Below are experts of layer 3 (counted from 0) of a mixture-of-experts language model. Rows are named router (the router's row for the expert) and show model dimensions 120-159. Each number is 500 + 40 x the weight over its row's rms, rounded and kept within 0 to 999. Numbers have three digits each.
After each expert's rows: a language model's description of what the expert responds to. This comes from a sample of Wikipedia text that the model never trained on.

# expert 15
router:444509529546514468468517444470444502564448434487503484449461446458483515524531420445527545567502548479509533547482489505
What it handles: Name-ending pieces. Final pieces of names and words, such as -ton, -all, -field, -ville, -ian, and All in First-team All-, often before commas.

# expert 26
router:529568528512503494522453455463493591508586533511495524448471555490493421541500548412515498537491463486546412487548563512
What it handles: Foreign word endings. Final pieces of non-English names and words followed by a space, such as Triestina, Loyola, Dereodus, mudra, plus arrows in navigation boxes.

# expert 61
router:488484552424514471417548539529509437460454444550463457510467456568467481477490518495454468528571439464539558471421506492
What it handles: Year starts and capitals. First three digits of years such as 200, 199, 201, era marks BC and CE, and capital initials starting names in tables.

# expert 32
router:537529510489506496511432483514473558509542445503492532495469546446506431485472504452527450543538482491474453538534451493
What it handles: Endings before punctuation. Word-final pieces directly before a comma, period or line break, often Latin or taxonomic endings like -idae, -ia, -ium, -tions.

# expert 9
router:514435424509552570499457473537566503482454425460509524483476480440521467487542488467498570457423476424409494552480532495
What it handles: Topic nouns ending phrases. Content nouns closing a noun phrase in sports, election and place articles, such as debut, election, round, finals, career, located, households.

# expert 19
router:501471569538414511511433467425508528482512535491463574499475466521416481503484474546572542550496497450459526492457483486
What it handles: Closing brackets, row breaks. Closing parentheses ending list items, pipes ending cells, and line breaks right after table header divider rows.

# expert 16
router:444466470487530480472567417532501512534513516493513454508493520506546503501517493548486531459555451555470531453421520510
What it handles: Capitalized name starts. Capital-letter first pieces of surnames and proper names, often after Mc or initials in lists, such as Mc-A, D, Ci; also on board.

# expert 29
router:526507577476463448593492549482505442467440481453478559509423519556487457465508551505518486484474494458461513439489520453
What it handles: Field label separators. Colons after field labels in infobox and taxonomy lists (Order:, District:), section-heading === marks, and periods in No. and U.S.

# expert 62
router:507523437472462530435532527469559457540454486443556466482531518486540570459540449534434424463543557499483484502418529484
What it handles: Capitalized word starts. Opening pieces of words, often capitalized, at line or list starts, such as Play, Sing, Ab, Det; also tial in mixed martial arts.

# expert 39
router:458483584500420489499511487521543516537445535570494495476509475459449468526472566455484514462514492547459538419523573424
What it handles: Colon before lists. Colons ending "may refer to:" or "including:" before a list, plus many plain the after prepositions and colons in times.

# expert 54
router:562464545529543497527544494454550439453430548473482441544454555503497542446431571502510526437458426428448488508472448472
What it handles: List and table separators. List dashes after "See also", table pipes, colons, and linking words like entitled, called, from, by before titles or names.

# expert 24
router:422542510490419509538474514478484507571513556486576522539517495524503512439485525547447518463473535452477512529530445545
What it handles: Particles and quantity words. Verb particles after verbs like away, out, up, down, plus quantity words such as many, few, million, and the piece inter.

# expert 41
router:437538451447518520499549543492502495547551516523535528546554513593553574422502531494480490500547521453436511457424519541
What it handles: Pronouns and comparatives. Pronouns and comparative words, such as him, she, them, we, more, less, usually before than, to or a verb.

# expert 31
router:504488515506506560426517499432526574542488501545464460541459551517472531412525468539536461503498458481448524532579459521
What it handles: Word-final suffixes. Inflectional suffixes finishing a word before punctuation, like ed in founded, failed, omitted, and s, ing, ers.

# expert 50
router:611569568516564551439429526529439460435502547493453500463466435527548568529539535463503466459451511465509507442528503556
What it handles: Prepositions. Prepositions like in, for, at, through, near that start a phrase after a noun or verb, as in Actor in a Drama Series.

# expert 21
router:459494463480514526484545468491484438440458447498571501447506465572514518569546496453548541488529472454543532551465492470
What it handles: Month names before years. Month names such as January, June, October followed by a year, in dates in prose and tables; also and in "age 18 and over".

# expert 43
router:506490486550459517436436482498502568522536432483460510491515490449505507447436501473470437578469414611534453551552454462
What it handles: Mid-name letter chunks. Middle or ending letter chunks of proper names and words, such as ate, ine, ale, as in Juarez, López, McGrath.

# expert 58
router:536498438508514473563550539444515507520480607499523563453540510483561564500439523498514485459478487511513539555518525510
What it handles: Descriptive adjectives. Adjectives before nouns in prose and names, such as early, local, Old, Rural, British, colonial, commercial.

# expert 48
router:437481505522492513556442539457474466554531453479517497536479516508480441525501478512476425426523525453506477505504514458
What it handles: Periods after initials. Periods ending sentences or following initials and abbreviations (John F. Kennedy, Sgt.), plus umlauted or accented letters like ö, é.

# expert 11
router:524462461451511533576547496482490539501511472499485504438521546493545493457426499518549588515479456544522510546573562561
What it handles: Past participle endings. Past participles and participle suffixes such as known, appointed, reported, -ated, -ized, usually followed by by, to, in or as.

# expert 20
router:456495529445546462479481495518520451462471505567456486526482458538497424522575478544457553500525449452474487509504516561
What it handles: Year prefixes. First three digits of years (200, 201, 199, 198) in date ranges, lists, tables and taxonomic citations, e.g. 2009–2022.

# expert 6
router:444437533472508481428514395473526554523591534472525529514486483533468421481450492498430478468572441472476450480501486559
What it handles: Table codes and encoding bytes. Country codes, scores and short cells in sports tables and tennis results (FRA, USA, 6–1), plus raw UTF-8 lead bytes of accented letters.

# expert 7
router:469498561545552484472572484487500398459496498471457481546509482555526587496540480558507528446477506450538434463457458468
What it handles: Table column separators. Pipe separators between cells in Wikipedia tables, especially after a country, name or number, plus some dashes and semicolons.

# expert 13
router:545499557500547517533489560479441474469518572478526476476445464511513545552507543519458566490477444480525514458539544565
What it handles: Prepositions and conjunctions. Prepositions and subordinating words after a verb or noun in prose, such as as, for, by, in, when, until, during.

# expert 3
router:443480549516549530493456484477588457515542513526541521509525522520453457457483423471425572461528529540517558518510501541
What it handles: Country names, non-Latin bytes. Opening pieces of country and region names like Croati, Azerbai, Lithu, plus byte fragments of Thai, Tibetan and Arabic script.

# expert 17
router:499556526536624563552550490442443483518524475502441596464479526458497498588544452439455560472481531451553521471447507518
What it handles: Role and quantity nouns. Nouns after the, a or his naming roles, relatives or counts, such as number, member, President, daughter, usually followed by of.

# expert 35
router:515562527523435498545479486497493596468572490464543526450489495474414431517456462475512545499412426405498481469475516534
What it handles: Closing number marks. Closing seconds marks in coordinates, final digits of scores and numbers in tables, and closing parentheses after years or acronyms, as in 1952) or (NTSB).

# expert 36
router:501494499478458461596573493447474567464503479454532436518591552511476495506418438519505442543456468433538443474537515531
What it handles: Final digits of numbers. Last digits of years and figures, such as 201'0', 200'4', 1966*, and words closing quantities like century, old, 000.

# expert 27
router:498442482518473504565411517501439491425500565443499499488473548421510536514520447544551462523479469522537509510469438531
What it handles: List and table markup. Bullet dashes starting infobox or list lines, section headings, table divider rows, and line breaks before these, e.g. - Released:, ===.

# expert 1
router:396526507483441500524455469448513561469493431473507600506542473570448463482480524478495515480465508494418510497506567525
What it handles: Table cell-ending letters. Short capitalized pieces or symbols ending a table cell or abbreviation before a pipe, such as state codes WV, CT, units, %).

# expert 49
router:500536537543455531539526522502496609440536460567490519544508546487429480527491441550482448489471474461493485487594542473
What it handles: Numbers in data. Number tokens in stats tables and measurements, often decimals after a point, such as 1.78 m, 45.77, dates like 27.

# expert 0
router:519456445428512481478467498521528414469480452514526451514481513522514491453430467458430507477559512489541526494538485473
What it handles: Proper-name opening syllables. Capitalized first pieces of foreign or unusual proper names, often Slavic or Italian places, people and species, such as Pan, Mor, Lu.

# expert 59
router:494517513439495479430527552485470450472495531508458567494529480566522551472490531571547545531579547542495523528535473463
What it handles: Conjunctions and parentheses. Connectors between noun phrases, such as and, of, or, &, nor, plus opening parentheses, as in Law & Order or Maisie (disambiguation).

# expert 44
router:550532455465525495478525473462544493554464511461532577473583507479544520464498478478532493514432565471521533494503526564
What it handles: Common nouns after determiners. Head nouns following the, a, or his, usually followed by of, in, or for, such as career, film, law, life, period.

# expert 33
router:456438578541478476458505456408556471500482499473470550547508438571505476491531501559555487504526520540472481435563545435
What it handles: Sentence and URL punctuation. Sentence-final periods before paragraph breaks, slashes inside URLs and DOIs, N in coordinates, and colons, semicolons, ")." or "".".

# expert 2
router:525512446500462439511498518517512433494506510540518556434481422480459532495491496504583479553536554581533451522561463555
What it handles: Hyphens, dashes, adverbs. Hyphens after prefixes like anti- or mid-, en dashes in scores and ranges, degree adverbs such as much, highly, slightly.

# expert 57
router:467501571572480504484465505501465496573503474525474473541548531470534483452482470495488483536518526583512499503531473466
What it handles: Mid-word Latinate pieces. Middle pieces of long or foreign words, like anim in unanimous, at in Stratospheric, ang in Ganges, nit in furniture.

# expert 23
router:491563518503557442515484526485531499518474480551462561572532507546531514509542495526491516411522443519531513550411546580
What it handles: Year prefixes, title nouns. First digits of years such as 199, 201 in dates and tables, plus headword nouns after proper names, such as Earl, Highway, Episode.

# expert 47
router:371491513486465592543468464487501507528554438508530505478491499533471451486510443506493541410474495445435463513428498511
What it handles: Closing quotes and brackets. Closing quotation marks and parentheses after nicknames, quoted praise or titles, as in "Naz" or (2025 film), plus closing %) in table cells.

# expert 34
router:450463486462448464551491506508485514509525556488497506537573481523493481571484468529510447517473532477502461558520484528
What it handles: Nationality and country names. Nationality adjectives and country or city names, often in chart tables or before a person's occupation, such as American, Kingdom, British.

# expert 12
router:510462554471478492442488472533507495482486437498493405498535498516449497469515489545459529535487495566452508503451450490
What it handles: Clause breaks and concessives. Line breaks, commas and parentheses that close a clause or table row, and sentence-opening concessives like While, Although, Though.

# expert 10
router:407484565457539572490536473515539448555569500487550442505560455527455567427512487541472544420539546486467478514503497498
What it handles: Word-initial letter pieces. Single letters or short first pieces of rare names, words and LaTeX commands, such as \b in boldsymbol, \c in cdot, Jes.

# expert 60
router:480485545496444497488507479550537575494510543469479509516469527508517468497468492587450532438485475586476480541426517506
What it handles: Single capital letters. Lone capital letters or short capitals beginning a name, often inside camel-case or run-together words: Leet'C'ode, Sega'S'onic, BWPD.

# expert 37
router:464547565546466533491522449501498506519529501478500534528490541521494464499541484451462446462541513525512505440547503548
What it handles: Non-English characters. Accented Latin letters and byte pieces of non-Latin scripts (Thai, Japanese, Greek, Chinese pinyin) inside foreign names and words.

# expert 30
router:489498467493568460444469466593515491530453457511527505510425491496442485463447543455447449410550503451491534521549487422
What it handles: Numbers and appositive the. Numbers in text, lists and tables (15, 25, 1,200), and "the" or "of" opening a description after a species or genus name.

# expert 63
router:559468506539462495524472515478528535494512482509450447521494543461549439458469451463458403534533535614510501487498486470
What it handles: Single consonants in names. Single consonants or short clusters (m, n, k, z, ch, zh) inside foreign surnames and place names, like Dermot, doppelgänger, Kellogg.

# expert 38
router:449545452480485505494496516475499471523493495527536560560478437516472438446514491564547535441539477408473436446513496534
What it handles: Codes, symbols, math delimiters. Country codes in sports results (FRA, ARG, GER), dollar signs closing LaTeX math, underscores, and table cells such as DNF or coordinates.

# expert 45
router:482443586498474497460505502509514455458509487441495477519432535492425478454471452490509558507534462475497508494481409467
What it handles: Line breaks before structure. Line and paragraph breaks ending list items, table rows or sections, just before headings, bullets or table lines.

# expert 52
router:457457440510475533474453488502480500477479448480598527536503475553461505488549446509546549478513511428522508449431552500
What it handles: Digits and math symbols. Digits inside decimal coordinates, LaTeX subscript and superscript openers, currency signs, and some place-name endings like California.

# expert 51
router:557493535482480459462502528569550472583447517493479566479501477524533495572478557446466482468502460496544534515571525457
What it handles: Determiners after prepositions. Articles and determiners such as the, a, his, their, every and each right after prepositions like of, in, to, for.

# expert 28
router:414492539573454515462521436467558535450547503558526457511483479534491525536529448537552532552527542430501474515442522499
What it handles: Table cell separators. Pipe and semicolon separators between cells of tables, mostly after numbers or headers in election results, charts and route tables.

# expert 22
router:573497461504541542475535508535481456530503450545537460524533513480511569446443493454476469474485510549517557480468445482
What it handles: Lowercase word starts. First pieces of ordinary lowercase words split by the tokenizer in running prose, such as n in nootropic, ex in exactly, cle in cleanse.

# expert 25
router:528540503510470463575476545470568526523531496449479517468468479494479471634447500473414429534513549513502506526554592542
What it handles: Nationality and place names. Nationality adjectives and place-name pieces, such as American, York after New, Japanese, Nagano, plus final vowels of foreign names.

# expert 18
router:535440447490516517482564546506493462514457472522577501519470529436494545424450499512448466485512517520511483527512443511
What it handles: Common word stems. First pieces of ordinary English nouns and verbs in running prose, such as pati(ent), environ(ment), sup(port), comp.

# expert 8
router:555551511500533483521584463582457457466480509468456528414550448458531442505491512446502524512448552479523503471490530532
What it handles: Present and past verbs. Main verbs after a subject, often third-person -s or -ed forms in plot summaries and descriptions, such as took, agrees, insists.

# expert 46
router:494507548475472490477510503481471517447527519484505478454588427555503411515581477487567521515509513549551470448462425463
What it handles: Commas in lists. Commas after a word, name or closing quote, separating list items, places and clauses, such as Palermo International, Italy or Murphy, Joseph.

# expert 42
router:571544486496450465462549448528532459479535457458526506541519439555480543435520491502413490466498471538540543552471489512
What it handles: Country and name stems. Stems of nationality, country and given names that take suffixes like -ian or -ia: Argent(ine), Azerbai(jan), Bulgar(ia), Alber(to).

# expert 14
router:571488482427425519527523513439454474454512483516509550527532419502450438570591490533582539566451546532472433460479428428
What it handles: Clause-boundary commas. Commas closing a clause or phrase, especially after a closing bracket or quote, plus linking words like but, which, although.

# expert 53
router:490435542539535475479500486534565553515515525555424481494474519468500547462511484579465532509499470468498574507407505541
What it handles: Mid-word letter fragments. Short letter pieces inside words and foreign names, such as ph in symphony, S in NASCAR, sil in Epsilon, and UTF-8 byte fragments of non-Latin script.

# expert 55
router:586485494540448467480527547518540444547488557517536509498490487547576434597481575432476474527472426446527562489547517475
What it handles: Determiners before objects. Determiners and possessives beginning a noun phrase, usually after a verb or preposition, such as the, his, their, its.

# expert 4
router:535532452489483483487456559475451454549450493495393529481561446544538505579543502496468460479463496504503522499409583472
What it handles: Category head nouns. Nouns naming the kind of work, event or institution right after an article or modifier, such as film, album, song, District, Award.

# expert 40
router:557512522466572467461517535484465460474493504465496525494503469484523530598505539446522526536447501526498472458501549500
What it handles: Linking prepositions. Prepositions and dashes linking a phrase to what follows, such as to, for, by, through, until, and date-range dashes.

# expert 56
router:418552492423524540502541488564537479483536466416511502466546448478569467445502449489545542397441537497509493489503475512
What it handles: Biography action verbs. Past-tense career verbs after he, to, or who in biographies, such as began, won, served, moved, signed, made his debut.